config.yaml
router_score: "sigmoid"
normalize_top_k: false
routed_scale: 1.0
init_std_router: 0.0135
lr_router: 0.00198
tie_embeddings: false
lr: 0.0176
grad_clip: 1.0
dataset: "wikipedia_en"
Below are experts of layer 2 (counted from 0) of a mixture-of-experts language model. Rows are named router (the router's row for the expert), down (a neuron's output weights, with its number) and show model dimensions 0-127. Each number is 200 + 40 x the weight over its row's rms, rounded and kept within 0 to 999.
After each expert's rows: a language model's description of what the expert responds to. This comes from a sample of Wikipedia text that the model never trained on.

# expert 42
router,173,267,219,235,175,312,187,188,264,250,219,183,164,143,243,134,180,230,248,177,200,214,197,262,211,210,204,198,203,135,196,220,162,165,179,220,182,225,152,174,237,158,195,241,222,199,236,154,209,189,229,198,189,152,207,219,316,230,162,271,166,85,203,202,141,170,204,129,186,128,169,186,195,187,162,162,260,171,192,169,202,251,204,206,207,203,169,241,139,194,194,207,236,132,265,201,241,149,223,175,177,160,115,175,170,147,147,274,210,227,247,269,197,238,175,159,230,175,260,172,164,172,136,166,178,182,206,161
down0,178,137,254,153,263,192,275,225,127,164,137,177,210,185,205,226,223,156,233,209,202,126,152,267,246,259,209,193,205,217,197,170,153,238,215,181,163,240,206,169,217,274,185,229,189,202,207,202,259,189,170,224,121,253,170,158,267,195,132,230,228,177,222,263,221,240,217,184,209,214,220,184,207,141,202,233,191,233,206,232,268,225,157,226,186,267,217,250,154,174,187,136,253,192,234,174,172,229,196,213,183,161,190,264,239,264,192,103,184,220,228,157,208,256,245,257,192,250,273,156,227,134,147,210,147,245,118,200
down1,252,246,215,181,179,218,187,197,209,208,198,241,298,156,194,167,255,157,160,121,210,269,167,117,214,195,235,150,168,186,237,202,234,252,209,176,207,286,169,224,129,272,124,216,279,198,201,178,203,209,166,167,162,272,179,216,206,174,156,175,243,275,183,101,209,211,156,211,184,140,150,201,198,181,210,212,172,142,188,183,212,158,154,136,134,120,168,172,185,158,167,224,118,139,186,183,189,197,163,197,182,155,225,180,173,172,155,202,225,190,202,140,256,206,256,236,224,186,167,250,184,243,283,209,195,172,174,171
down2,215,198,157,172,267,177,263,137,268,186,184,111,205,160,226,204,189,206,160,221,202,201,163,196,194,181,224,221,208,191,142,174,184,182,112,221,235,223,146,219,129,251,183,226,185,191,208,172,158,193,157,271,235,184,148,321,121,204,197,216,143,192,199,146,205,147,217,210,160,213,175,187,217,112,247,177,260,182,257,137,196,196,238,157,135,195,257,155,178,154,186,157,183,159,209,159,191,267,152,233,211,247,220,197,178,233,136,227,176,187,239,224,166,215,158,202,159,161,139,260,122,232,259,236,202,129,237,189
down3,180,255,257,227,181,138,179,205,224,239,199,158,112,257,206,265,158,156,202,156,201,142,269,173,195,167,210,146,257,272,237,213,220,240,235,252,228,156,195,138,194,206,143,156,223,125,196,167,252,172,213,183,164,180,160,188,170,199,180,209,144,213,183,194,158,187,212,109,213,229,161,242,158,249,255,203,239,212,197,168,179,180,194,197,220,195,217,191,297,182,104,150,229,197,205,210,212,225,172,233,165,200,211,180,259,152,210,179,179,229,223,175,85,207,168,182,176,316,262,174,135,238,165,180,166,163,187,149
down4,212,181,179,269,174,255,137,258,229,208,197,157,220,162,195,146,248,201,141,228,142,189,241,206,232,163,161,218,196,227,280,176,200,121,227,194,173,218,255,169,155,207,233,164,200,136,215,227,158,246,197,177,187,204,207,183,140,218,191,234,225,235,162,240,164,236,235,156,235,248,207,213,241,196,214,230,174,175,205,252,274,122,135,156,210,211,255,142,136,232,162,199,196,199,197,250,145,183,204,188,238,158,210,216,207,145,210,226,94,249,237,176,234,162,196,179,115,232,149,201,224,84,263,190,146,132,160,252
Description: Quantifier and noun words after the or a, especially of, age, most, all, same, first, as in "at the age of".

# expert 22
router,211,211,288,265,236,210,173,179,179,206,228,214,169,179,238,211,214,209,167,224,215,201,321,206,166,210,221,136,148,164,217,283,160,146,236,202,155,279,183,154,224,180,187,213,234,246,192,157,203,208,222,201,173,155,136,165,234,144,203,241,172,161,225,147,160,187,280,84,124,189,207,253,187,192,143,178,219,187,193,231,223,254,152,163,264,136,174,178,155,191,163,230,166,174,251,192,178,139,149,154,217,113,163,216,172,210,169,213,133,258,192,257,160,187,235,178,211,141,228,154,222,170,174,162,193,213,161,188
down1,148,203,130,160,192,185,194,230,290,189,182,178,211,236,261,285,146,183,195,262,243,209,147,245,244,110,191,180,129,234,217,161,165,208,190,165,184,200,210,199,222,174,239,190,151,253,191,228,234,178,291,159,167,167,250,207,175,225,168,195,179,145,230,170,184,267,165,187,143,237,151,199,206,263,157,165,174,217,201,162,288,163,141,172,217,212,190,175,171,221,179,190,175,287,234,210,150,252,223,232,272,237,147,205,231,233,242,237,137,179,179,232,233,182,216,165,153,292,174,151,241,179,150,244,248,181,151,231
down2,183,214,223,194,195,251,151,271,220,119,200,226,205,248,202,200,180,248,232,83,187,239,54,234,205,206,193,220,137,219,200,233,179,223,195,200,184,204,145,237,218,163,278,225,183,206,201,236,214,176,173,194,267,228,195,212,240,135,169,184,183,213,186,256,169,222,220,273,150,187,152,270,200,241,203,158,166,152,226,125,216,146,184,168,223,202,253,220,228,182,185,205,146,114,217,191,249,267,192,142,143,266,183,193,202,178,240,268,240,222,257,223,189,191,222,161,217,218,234,200,227,182,122,203,196,294,221,230
down3,243,203,227,211,232,205,253,183,292,252,208,276,203,153,209,154,207,199,223,198,162,126,146,138,246,250,185,198,248,201,249,115,227,219,252,232,152,181,169,174,159,240,220,145,143,199,227,214,149,256,295,173,200,200,198,220,144,257,276,155,119,199,190,202,207,243,146,198,214,222,238,215,165,207,187,192,151,156,162,233,147,203,196,149,203,134,206,185,204,262,214,211,185,125,205,233,212,193,158,150,180,208,180,178,196,138,226,206,132,167,192,242,157,236,215,226,187,150,155,169,186,140,151,224,171,150,177,316
down4,166,248,233,316,168,190,155,216,211,133,238,257,239,231,149,201,200,150,178,187,183,126,254,222,262,191,204,163,133,201,205,145,193,170,261,174,224,249,252,203,254,177,258,138,173,231,205,139,257,188,197,166,240,159,219,181,178,210,139,206,235,185,170,187,123,235,162,216,177,192,197,236,211,142,191,196,183,193,218,154,172,152,226,70,54,216,186,168,204,212,210,142,210,174,190,224,214,250,172,245,214,206,168,192,129,210,203,237,205,157,227,190,217,171,209,225,248,211,215,194,184,238,195,131,197,281,156,214
down5,159,156,253,235,163,202,193,168,242,133,259,238,194,206,169,199,196,275,210,305,201,243,313,240,152,165,226,220,168,253,270,234,216,218,214,155,178,157,201,149,193,165,257,240,213,253,227,272,233,197,221,251,221,166,169,174,79,182,241,123,250,223,167,262,223,188,237,239,191,174,192,181,213,217,174,241,148,263,218,161,282,199,241,231,201,171,225,232,223,210,187,195,186,212,210,156,182,132,176,168,239,185,124,208,204,176,199,192,147,217,127,223,156,241,174,238,211,224,181,203,182,220,205,139,261,204,137,187
Description: A lone first letter of an ordinary word or name after the, a or a comma, such as c-atch, t-aking, P-onte, S-ince.

# expert 52
router,178,252,208,270,208,208,173,212,160,162,213,197,152,226,251,229,184,227,195,144,197,212,259,231,185,211,248,192,184,118,177,193,149,91,210,191,179,224,228,192,206,187,125,210,216,226,189,149,83,135,214,216,176,171,194,253,237,151,178,195,193,137,223,180,155,178,195,110,222,111,187,149,212,159,108,157,209,239,164,144,189,238,153,213,194,148,209,207,191,255,178,128,189,147,248,213,197,197,150,185,186,149,221,203,218,169,187,297,156,238,252,246,159,135,237,177,142,177,232,187,235,227,166,157,170,190,144,227
down0,253,157,256,224,271,203,152,143,183,208,242,257,219,218,185,167,220,188,215,245,181,166,115,106,228,259,124,233,120,156,201,171,190,248,200,232,204,180,205,206,176,192,199,182,146,193,192,188,178,249,227,198,173,118,127,196,159,151,160,106,174,248,219,141,198,231,169,205,170,182,244,162,236,170,246,221,266,205,174,150,209,191,200,158,257,251,199,166,169,218,242,210,182,251,202,210,178,127,218,157,160,279,248,162,148,165,222,198,184,166,128,264,215,204,197,247,203,131,199,193,141,204,169,222,148,209,263,263
down1,158,215,202,188,200,210,238,290,216,251,204,142,236,224,193,111,190,141,170,135,237,215,249,198,168,173,201,229,150,201,221,284,220,255,181,111,227,215,263,237,116,142,166,209,162,206,235,208,210,203,136,169,205,187,107,305,189,211,239,179,172,157,161,190,190,225,171,164,183,191,202,220,145,255,219,234,250,243,195,237,123,213,261,230,210,271,249,145,120,226,264,210,159,137,189,186,184,182,211,181,118,260,210,202,212,201,179,201,167,167,205,163,181,220,197,187,245,154,206,205,213,276,175,161,224,198,252,199
down2,247,210,250,272,234,245,225,281,187,225,220,184,239,195,254,139,215,228,191,128,212,162,131,192,161,190,156,207,167,238,188,166,285,202,199,146,196,248,183,203,256,171,196,240,208,189,224,232,217,320,149,215,158,176,171,204,189,139,195,271,169,212,210,141,216,241,196,202,216,136,147,182,245,137,194,180,169,256,210,251,247,211,241,153,225,198,202,225,125,131,167,142,179,209,206,245,249,187,221,245,209,207,234,209,242,236,247,214,191,122,196,143,239,245,180,227,215,195,221,178,195,79,189,262,167,231,132,183
down3,185,173,291,157,258,168,207,184,219,172,174,218,227,213,171,259,215,203,181,112,210,180,204,215,205,213,179,158,211,195,186,269,186,225,243,237,228,190,231,213,206,146,151,230,159,217,149,246,185,247,163,273,181,223,187,140,227,147,180,230,182,212,160,249,195,193,186,159,160,280,180,147,219,155,255,280,215,184,177,141,257,173,161,244,222,242,164,186,183,179,210,159,212,222,61,155,184,194,157,187,137,194,142,203,157,210,304,244,161,210,232,218,246,188,224,190,190,161,178,248,171,310,233,205,276,238,166,205
down4,232,164,229,195,172,117,262,196,174,154,165,200,197,90,146,243,260,227,255,230,165,134,252,207,172,194,234,215,228,228,197,241,173,154,244,200,199,224,254,151,202,197,130,241,179,197,303,223,240,116,173,231,221,256,222,250,199,193,171,222,166,174,222,169,206,98,154,184,193,174,142,219,205,230,231,220,248,156,231,212,181,244,205,188,209,242,236,236,235,226,184,215,196,214,199,224,130,139,209,169,195,133,264,155,172,158,176,140,176,210,192,232,179,209,174,146,147,133,174,278,137,218,248,173,236,176,125,191
Description: Word-initial Latinate prefixes like cont, conf, def, acc, ass, dec, dep, off, as in conf-irmed, def-ective, offic-ers.

# expert 61
router,225,233,275,243,210,197,158,220,246,214,242,159,219,149,223,257,150,195,131,158,223,220,320,197,258,199,228,199,154,185,159,186,132,125,189,218,168,274,182,158,183,226,162,193,229,257,197,187,180,196,175,202,215,158,198,204,211,123,164,187,176,131,169,188,122,201,182,177,187,127,160,157,165,162,188,174,253,204,194,192,162,268,236,203,287,161,170,149,154,168,212,98,223,165,218,280,209,193,223,234,189,134,183,228,196,208,192,234,172,210,205,240,157,158,214,186,251,171,229,182,159,136,146,125,156,255,229,229
down0,185,201,269,162,147,216,172,282,193,161,349,213,157,153,234,151,182,201,215,172,236,233,179,196,174,205,271,214,158,177,221,220,140,178,177,200,192,187,152,234,151,226,210,238,276,206,270,176,181,167,202,241,195,292,188,237,226,224,170,164,231,231,145,193,222,173,253,150,178,205,179,138,222,229,231,212,259,141,176,210,227,153,280,150,152,216,203,201,223,208,173,150,220,225,162,217,160,227,150,168,132,248,191,168,248,228,121,199,211,202,200,145,241,125,223,150,160,172,155,255,234,253,213,193,249,162,189,153
down1,172,337,256,260,193,228,140,184,237,104,267,244,152,174,221,191,208,201,233,181,134,160,221,206,201,207,90,195,91,258,195,233,196,188,207,163,116,201,182,228,210,134,250,232,210,212,234,178,167,223,259,188,209,155,178,171,215,183,221,195,219,179,188,181,231,230,209,258,247,247,137,199,293,218,148,176,181,203,204,200,191,226,203,111,192,192,178,192,174,170,225,198,172,194,227,158,151,163,153,162,156,216,221,183,166,195,162,192,206,175,121,213,190,208,107,204,179,284,169,212,219,182,253,246,177,195,225,166
down2,176,230,152,207,230,170,195,207,175,197,175,183,238,163,168,222,179,223,236,210,138,234,168,196,244,153,171,250,202,187,89,231,205,208,248,192,240,179,221,246,173,225,196,184,174,173,203,242,206,198,180,224,237,217,200,210,226,165,158,176,124,200,221,188,207,158,318,120,199,204,187,187,249,115,209,226,163,179,182,132,210,267,155,224,285,185,206,123,269,141,169,222,165,293,147,181,172,108,200,207,306,269,163,202,182,178,147,178,251,245,182,180,195,149,253,240,152,166,170,193,204,189,232,273,180,173,177,206
down3,217,176,168,194,140,159,167,260,225,196,125,151,213,106,217,230,207,159,140,240,212,215,323,145,202,264,191,218,242,221,152,130,205,191,208,160,204,217,148,237,260,227,201,191,245,145,193,220,137,199,259,239,215,130,141,178,215,182,242,210,133,182,250,212,206,196,169,161,160,267,239,125,256,224,191,170,174,196,193,228,103,237,241,216,260,166,186,192,209,184,170,144,212,282,196,251,234,173,181,247,193,201,181,154,148,237,216,174,212,179,205,216,166,285,137,180,180,175,186,221,206,142,234,245,249,197,176,212
down4,211,249,151,258,182,187,228,170,122,128,116,209,191,256,135,146,153,245,236,191,81,163,216,189,189,215,178,161,215,189,231,164,245,259,223,254,152,196,186,169,261,130,198,203,249,242,191,193,234,144,212,158,166,202,227,236,182,148,178,219,228,275,230,230,235,194,170,253,186,256,201,204,153,166,218,201,202,161,228,215,124,215,205,198,105,192,202,262,163,206,251,173,224,123,157,179,205,276,221,189,169,199,186,147,219,132,124,228,189,214,201,239,215,174,159,189,176,165,208,249,183,280,188,210,143,178,256,228
Description: Opening pieces of words after articles or un-, such as ex in unexpected, im, col, min, organ, inter, num, activ.

# expert 16
router,213,204,313,301,219,253,133,216,210,212,264,190,212,236,228,151,222,239,143,233,213,231,308,217,218,233,199,155,172,157,201,223,149,191,230,240,160,270,230,140,199,252,213,233,254,194,199,210,214,221,187,251,120,161,143,256,207,192,227,232,210,174,265,199,137,174,246,79,172,178,216,210,156,182,153,183,237,185,189,210,189,235,205,173,274,160,125,209,127,194,224,168,227,184,230,242,194,202,169,173,170,136,173,220,245,159,157,221,184,224,263,229,180,131,192,176,162,173,231,152,231,204,176,174,230,180,163,211
down0,251,198,170,184,189,208,150,268,223,151,189,186,154,158,217,242,256,224,162,213,178,202,191,212,167,218,201,182,73,216,203,236,219,198,229,170,170,155,210,180,200,218,232,160,234,175,246,248,166,172,210,177,240,210,186,215,213,223,145,162,223,180,203,255,259,117,224,277,196,130,166,266,194,168,211,181,188,209,226,202,306,159,137,251,212,230,208,256,166,146,232,182,147,296,188,175,190,257,211,221,145,270,146,187,247,150,164,214,198,230,152,150,281,300,173,202,200,252,200,203,244,254,177,154,209,173,220,141
down1,219,240,192,207,170,181,192,264,196,209,159,136,188,152,245,253,263,225,197,139,237,162,176,195,193,193,110,198,240,165,192,179,149,194,152,176,192,230,223,248,210,236,224,201,197,244,161,153,172,200,190,195,223,207,142,278,277,218,244,179,139,165,211,196,112,229,113,207,165,268,184,174,202,244,221,171,183,177,178,199,109,133,244,241,224,255,190,160,189,138,159,230,150,176,221,218,178,209,198,223,251,217,138,190,114,168,231,215,275,253,285,163,283,189,124,178,193,217,197,183,219,266,180,140,235,208,179,172
down2,174,197,230,212,233,158,255,218,176,209,250,215,236,182,140,198,231,145,136,185,205,180,246,197,233,212,161,250,265,236,216,188,199,190,271,259,227,225,270,75,175,147,280,217,192,217,198,239,207,279,222,153,208,162,177,131,227,177,252,179,200,217,172,257,148,250,232,149,221,163,234,262,222,188,199,140,265,176,185,150,182,161,178,248,255,273,204,169,153,135,214,222,204,93,206,211,223,201,220,217,210,171,193,210,258,243,198,293,190,158,207,188,137,238,170,209,219,142,164,140,232,219,183,207,216,231,219,254
down3,166,262,150,209,184,218,162,246,192,180,188,233,214,117,189,241,136,244,149,119,205,218,229,241,162,239,167,181,178,141,235,177,244,153,146,229,203,191,188,222,230,224,179,106,204,201,181,182,241,235,120,212,199,183,249,193,171,212,183,218,240,210,238,232,201,96,182,223,132,246,244,264,142,167,166,236,205,206,225,203,191,149,275,268,203,197,163,184,179,150,184,269,206,77,197,226,235,224,193,207,146,214,199,255,225,219,210,213,169,231,176,207,233,236,218,142,181,225,154,139,190,155,147,161,170,205,234,310
down4,95,195,201,179,228,257,128,215,144,253,168,188,243,192,220,218,237,191,149,228,204,250,232,222,153,224,237,208,232,194,206,197,132,208,213,172,214,235,262,265,206,185,204,177,176,286,258,259,223,256,253,207,169,199,203,258,193,159,220,148,180,211,166,153,225,311,253,241,176,195,233,230,193,251,219,191,255,204,205,164,234,233,243,178,239,218,226,264,238,223,217,117,141,247,255,205,190,221,187,177,131,176,136,211,280,198,243,231,188,147,141,194,175,229,202,310,221,202,168,146,257,202,157,193,170,181,159,176
Description: Word-initial single letters, mainly S and capitals like T, R, L, W, after pipes or the, in names (S-ánchez, T-HAP), plus inner s (T-s-eng, Penn-s-ylvania).

# expert 24
router,205,212,237,262,265,215,208,243,231,216,208,177,219,126,214,222,138,238,136,209,240,256,335,238,178,206,174,204,203,187,190,210,148,147,221,214,162,251,197,178,189,200,163,246,226,247,212,160,220,158,216,182,125,136,139,174,201,198,210,200,167,188,216,141,172,161,237,90,143,164,181,156,201,160,171,191,250,196,174,159,215,236,205,172,287,175,138,201,115,232,168,155,198,193,219,219,202,150,152,213,188,203,146,180,203,217,185,187,148,291,273,255,167,203,208,197,201,126,283,196,286,210,183,195,185,172,188,226
down0,203,175,147,218,151,222,219,257,210,200,230,198,169,117,187,128,242,183,238,278,254,185,262,140,221,183,224,265,197,213,218,209,183,118,221,243,195,264,181,195,166,310,214,232,212,180,223,191,237,207,235,145,149,240,243,249,181,103,237,151,168,277,202,197,208,195,260,216,295,281,199,131,206,191,234,215,198,232,188,255,202,199,172,224,220,204,132,219,234,263,198,203,271,232,168,180,292,171,231,177,258,217,127,227,201,175,237,183,159,188,189,199,222,157,206,202,229,189,185,237,214,259,154,168,260,222,205,173
down1,260,217,254,238,192,189,258,226,178,158,258,178,145,151,178,199,286,222,226,106,169,136,163,178,160,247,208,212,206,236,195,176,267,204,178,161,154,168,262,246,182,197,171,218,230,207,168,118,211,243,180,215,205,210,137,227,132,233,136,132,223,205,180,177,142,199,207,233,148,194,278,181,243,95,241,183,182,181,185,190,232,173,158,244,241,189,203,199,283,149,181,192,218,276,229,194,277,187,170,183,206,268,226,226,215,176,135,174,205,211,249,175,152,240,150,111,212,183,241,187,170,241,157,225,203,244,175,186
down2,183,112,208,231,179,192,246,233,167,183,185,249,236,195,218,116,185,179,205,170,237,183,246,127,214,192,162,319,232,161,227,201,180,179,132,174,176,171,235,164,202,173,91,244,211,178,211,233,260,213,138,272,194,186,213,206,194,262,204,234,239,170,235,154,222,193,224,198,205,241,232,181,196,184,201,100,251,238,149,238,200,241,155,186,215,138,184,185,247,192,192,194,184,98,179,152,166,160,182,257,188,204,242,245,191,174,181,188,136,174,150,204,126,180,176,224,218,166,118,158,185,145,118,177,204,171,227,265
down3,211,246,245,176,151,184,149,195,158,269,232,214,118,271,208,193,175,255,204,176,167,201,192,198,176,224,201,203,274,141,193,194,236,188,144,150,226,154,222,193,251,162,221,126,258,238,204,218,254,193,258,236,207,202,226,257,170,176,141,254,154,273,137,169,206,209,154,236,175,189,178,244,157,212,153,178,164,267,185,217,176,237,223,98,217,250,226,164,189,153,155,182,258,330,167,239,189,234,229,169,277,210,191,178,278,203,140,216,218,198,166,189,152,153,172,250,213,161,208,172,212,176,256,178,205,191,160,243
down4,233,217,183,224,189,150,142,152,300,214,244,216,259,183,204,156,262,181,263,196,219,185,266,151,121,138,192,120,224,225,194,196,127,214,209,216,221,212,97,223,231,158,173,185,184,246,251,187,164,228,182,277,255,222,221,192,196,172,220,174,276,186,133,204,248,196,157,148,188,184,179,164,179,228,216,213,183,234,190,224,196,171,192,251,215,204,208,176,122,262,160,273,255,170,212,225,213,201,207,229,190,214,187,183,118,248,226,254,222,192,187,270,105,147,145,216,187,275,180,272,205,176,224,211,259,188,223,168
Description: First piece of a word, usually a capital letter or capital-led chunk of a name: W in Wael, S in Sister, Mal in Malayalam.

# expert 39
router,159,202,223,227,233,242,125,237,196,228,222,204,162,207,205,178,210,222,115,176,287,223,208,219,202,209,159,217,192,138,235,249,149,155,242,193,200,233,200,179,187,154,177,260,127,244,220,225,155,220,242,218,173,145,104,183,195,146,201,238,256,170,193,127,132,191,199,198,159,90,190,211,177,79,135,132,282,262,198,212,247,234,212,220,216,176,222,194,145,153,136,127,185,143,212,204,184,206,206,203,194,201,145,230,204,210,219,220,178,246,204,256,203,217,251,183,164,192,195,188,239,209,224,224,169,138,171,118
down0,225,204,163,109,189,234,236,248,199,207,197,288,192,186,248,112,145,183,246,200,223,170,199,140,126,209,221,211,206,211,233,172,155,156,279,169,253,135,210,203,208,177,205,198,89,169,229,229,213,215,164,164,205,215,200,256,166,144,206,163,241,212,196,195,213,207,197,280,267,185,260,173,166,178,149,158,272,229,278,169,157,218,214,166,163,151,187,177,224,199,253,208,163,277,185,162,191,191,172,186,180,183,195,178,192,257,146,271,192,187,161,185,177,327,194,183,251,123,160,214,238,182,206,225,156,240,230,214
down1,157,207,174,261,204,212,159,175,217,186,149,213,230,259,201,117,158,204,186,221,110,184,268,170,262,186,189,217,159,141,214,237,171,168,161,300,218,208,203,129,229,220,201,276,244,281,142,126,175,264,205,183,166,187,240,257,251,230,188,169,160,230,179,212,136,250,260,218,166,124,251,179,186,186,156,216,145,205,219,227,204,202,190,251,232,208,256,206,174,233,199,191,166,238,251,172,164,239,176,237,217,239,232,206,233,213,233,217,211,166,139,141,208,164,160,195,159,284,208,188,110,211,208,204,191,290,244,228
down2,188,224,225,325,154,215,252,199,221,161,155,235,115,198,206,242,231,209,201,220,133,214,318,254,184,215,193,204,160,172,271,175,198,224,159,172,210,167,200,205,224,157,186,208,241,227,234,222,162,172,226,99,201,152,172,149,194,218,232,199,177,212,255,216,228,110,244,175,163,239,181,247,167,142,204,168,188,110,195,259,213,190,217,122,267,140,242,207,202,217,229,214,198,163,150,287,178,196,196,252,238,229,223,235,219,211,239,215,181,228,211,145,179,195,235,175,237,207,208,129,224,232,224,232,289,139,223,181
down3,250,256,249,209,214,152,209,233,200,218,168,265,251,208,210,268,183,144,227,241,135,161,267,266,190,241,192,142,184,247,192,143,155,170,229,214,162,197,187,219,175,226,129,225,298,146,278,193,230,189,239,173,178,204,242,204,219,290,166,178,250,183,215,178,162,199,157,190,167,258,197,268,164,186,204,167,141,220,141,210,172,249,215,207,186,196,236,213,190,126,199,175,172,138,116,150,255,191,208,197,242,261,233,155,175,249,195,240,120,238,204,246,232,214,180,164,107,173,189,203,150,167,125,180,210,226,219,181
down4,195,210,160,218,151,228,303,251,160,216,271,208,192,191,224,222,212,162,233,261,226,171,193,131,191,155,162,160,137,149,129,224,248,265,287,166,240,193,214,180,251,202,226,167,201,210,200,236,157,305,180,117,232,218,200,154,149,139,127,172,175,223,163,157,154,188,196,168,237,197,215,167,225,177,238,204,254,215,205,164,227,183,248,163,119,147,211,157,253,191,234,105,217,233,188,211,243,242,220,168,160,176,188,233,203,237,170,196,188,209,206,200,173,153,122,197,224,166,149,255,190,210,276,256,227,172,148,208
Description: Prepositions in, on, to, at, from that follow a verb or noun and introduce places, times or situations, as in "moved on", "released in 1991".

# expert 51
router,237,222,237,224,277,209,115,205,190,210,204,204,212,167,193,234,138,290,195,163,168,265,234,236,266,203,219,125,141,236,216,164,210,181,205,154,155,272,146,185,228,180,206,269,232,191,241,172,178,252,245,201,172,202,166,224,225,139,176,203,205,149,211,193,161,211,231,172,142,190,165,215,107,160,162,158,264,223,187,175,188,247,164,182,215,141,167,216,135,178,196,103,193,118,219,215,204,187,128,209,196,194,155,228,195,167,210,225,190,236,247,228,128,262,208,195,241,105,199,172,261,129,213,244,237,151,209,245
down12,249,176,159,223,209,169,193,211,258,236,220,198,201,242,212,216,231,209,172,220,180,173,177,184,184,212,191,131,227,220,167,183,210,211,165,174,220,124,240,213,156,165,182,133,194,191,263,159,161,205,212,218,183,137,258,194,52,184,197,188,249,279,198,192,235,219,256,153,251,162,209,155,181,251,205,238,184,235,168,185,179,164,185,167,180,204,128,283,180,265,238,96,180,166,209,121,184,172,218,261,261,183,195,201,223,264,197,154,235,208,272,234,185,299,206,179,156,211,233,240,218,188,210,136,236,287,176,163
down13,205,228,189,253,213,265,202,145,115,218,155,202,250,234,194,243,253,163,221,206,236,157,163,233,218,105,238,221,139,160,251,241,170,233,85,235,68,195,195,244,208,226,247,238,178,223,200,189,140,208,214,221,229,253,186,190,155,148,215,188,130,241,231,134,182,188,266,210,107,262,243,186,200,181,153,190,227,206,196,191,145,154,218,215,197,199,195,248,259,184,207,211,208,206,258,166,222,198,220,256,230,241,197,179,180,168,171,234,196,152,230,233,232,135,257,215,225,172,286,173,185,203,258,233,156,231,189,208
down14,182,246,109,169,228,206,80,163,211,201,162,165,212,222,184,254,243,212,212,153,272,177,178,260,205,180,222,151,221,149,243,156,202,205,178,181,166,225,179,217,158,236,149,252,201,155,197,257,207,200,197,244,208,197,186,198,146,240,160,221,163,222,186,215,200,222,202,207,185,203,166,165,197,257,178,238,203,153,212,186,232,192,207,176,141,192,153,189,128,225,222,181,195,198,152,173,233,202,141,219,241,170,244,208,259,259,213,262,222,261,195,233,292,225,182,202,128,272,83,190,251,256,214,178,72,200,156,270
down15,222,171,268,180,193,223,208,201,184,192,226,220,174,256,232,126,209,236,234,209,225,175,118,246,181,275,171,243,186,222,112,230,183,192,219,206,218,152,264,163,253,225,199,234,152,226,226,229,161,145,189,210,273,176,179,196,242,226,172,197,208,247,167,176,198,209,190,175,172,241,138,132,253,229,150,207,248,183,119,227,243,272,208,175,216,168,199,133,273,250,184,215,188,159,118,205,199,215,191,193,278,147,254,228,182,177,196,216,155,209,167,130,184,164,195,240,250,206,256,244,86,246,198,266,285,188,173,181
down16,257,264,232,201,160,232,198,248,205,253,172,208,107,155,186,235,173,211,205,269,169,182,273,258,171,230,201,233,149,159,224,227,209,148,258,176,195,237,220,299,174,227,238,217,164,266,239,172,261,209,192,245,262,171,190,224,252,118,178,170,178,207,183,169,170,206,189,205,179,202,208,206,235,202,175,211,225,182,193,228,196,229,201,207,174,239,175,121,222,167,265,198,245,151,151,242,182,194,212,200,173,215,165,199,159,225,221,214,174,169,186,98,228,191,173,91,307,201,165,161,116,131,216,225,170,160,228,117
Description: Inner word pieces like -ch-, -ath-, -ure, -ph and common nouns such as show, War, ship, game, as in Erechtheum, Chechnya, Panathinaikos.

# expert 3
router,172,199,184,248,195,268,192,194,248,224,218,221,229,186,215,209,178,306,186,207,165,202,238,212,169,224,121,210,129,188,194,223,158,158,199,239,198,243,177,162,228,188,164,272,131,253,249,190,114,180,223,265,157,182,115,255,261,208,188,252,199,190,263,228,101,115,186,137,195,166,147,219,168,231,196,174,272,266,153,202,242,216,222,134,217,149,99,175,193,166,196,183,146,147,198,178,174,167,168,198,239,174,170,189,199,205,169,289,197,197,238,251,175,202,234,231,230,197,234,246,231,202,163,219,144,198,219,201
down1,222,244,221,149,249,172,223,171,240,208,208,141,246,246,168,171,210,212,285,234,148,232,265,168,269,235,193,145,141,224,157,132,197,184,193,247,224,221,105,165,118,170,184,223,252,186,284,184,138,197,171,148,178,151,140,194,174,212,177,205,235,192,184,208,255,213,173,229,161,217,192,235,243,144,271,143,136,260,259,181,197,232,207,207,198,227,215,269,245,254,169,245,185,240,241,119,234,153,199,144,189,205,156,185,215,238,219,158,155,202,112,154,164,195,182,171,182,203,226,158,229,186,232,188,254,153,178,242
down2,200,226,200,217,219,193,241,159,96,271,145,207,265,202,204,211,169,211,150,185,201,136,134,131,220,181,189,222,153,255,233,207,130,198,241,190,182,215,221,170,163,201,157,297,198,142,204,207,144,211,235,186,154,174,207,234,195,186,248,155,224,256,118,178,229,271,190,161,142,277,185,179,229,199,196,247,197,150,163,151,202,199,200,215,177,111,216,314,208,138,151,208,221,137,198,192,174,219,211,158,204,225,208,193,173,157,265,183,243,108,179,196,161,264,198,140,233,214,222,155,154,177,186,235,264,179,175,206
down3,202,271,119,182,192,232,201,306,198,156,216,196,232,234,169,205,151,141,139,188,292,210,191,224,179,239,243,195,248,195,258,286,237,94,271,231,216,261,204,235,195,176,197,227,214,187,211,173,233,240,227,214,198,268,196,243,205,182,184,250,207,199,274,121,180,216,232,262,195,144,213,232,224,194,214,231,209,214,196,203,233,176,220,267,185,124,149,142,249,198,186,190,149,287,233,221,196,188,279,182,171,243,257,128,226,194,155,194,200,195,204,197,238,269,145,201,213,146,191,287,205,179,165,197,209,220,197,177
down4,206,142,186,254,210,218,111,179,195,109,237,213,171,196,279,192,256,206,220,280,260,158,297,167,193,202,141,189,193,195,213,220,295,261,256,165,197,170,166,233,92,194,223,205,149,173,232,227,158,204,199,248,233,121,209,168,195,190,159,166,217,202,186,241,204,259,226,142,173,154,174,155,203,165,175,171,201,223,199,207,188,201,289,201,162,207,188,186,155,240,144,228,174,236,234,186,186,166,191,155,246,211,158,229,195,184,249,113,121,137,214,280,226,234,155,242,220,200,220,221,170,233,203,215,127,205,210,181
down5,237,272,204,172,232,214,209,155,219,192,175,225,271,222,260,156,225,241,222,181,127,159,212,240,198,203,167,137,237,275,231,102,237,185,170,226,249,210,182,188,224,137,162,139,227,160,168,283,168,175,214,204,271,129,202,192,227,177,240,218,122,219,165,185,195,199,214,156,229,124,209,254,189,235,266,166,200,231,163,225,175,264,154,202,192,130,148,228,189,198,151,269,227,229,91,153,260,255,146,263,218,205,211,217,188,176,209,207,157,147,169,169,153,260,199,176,204,225,214,209,145,205,210,238,207,155,229,172
Description: Month names inside dates, mostly after a day number or "in" and before a year, such as 6 October 2019, plus commas following dates.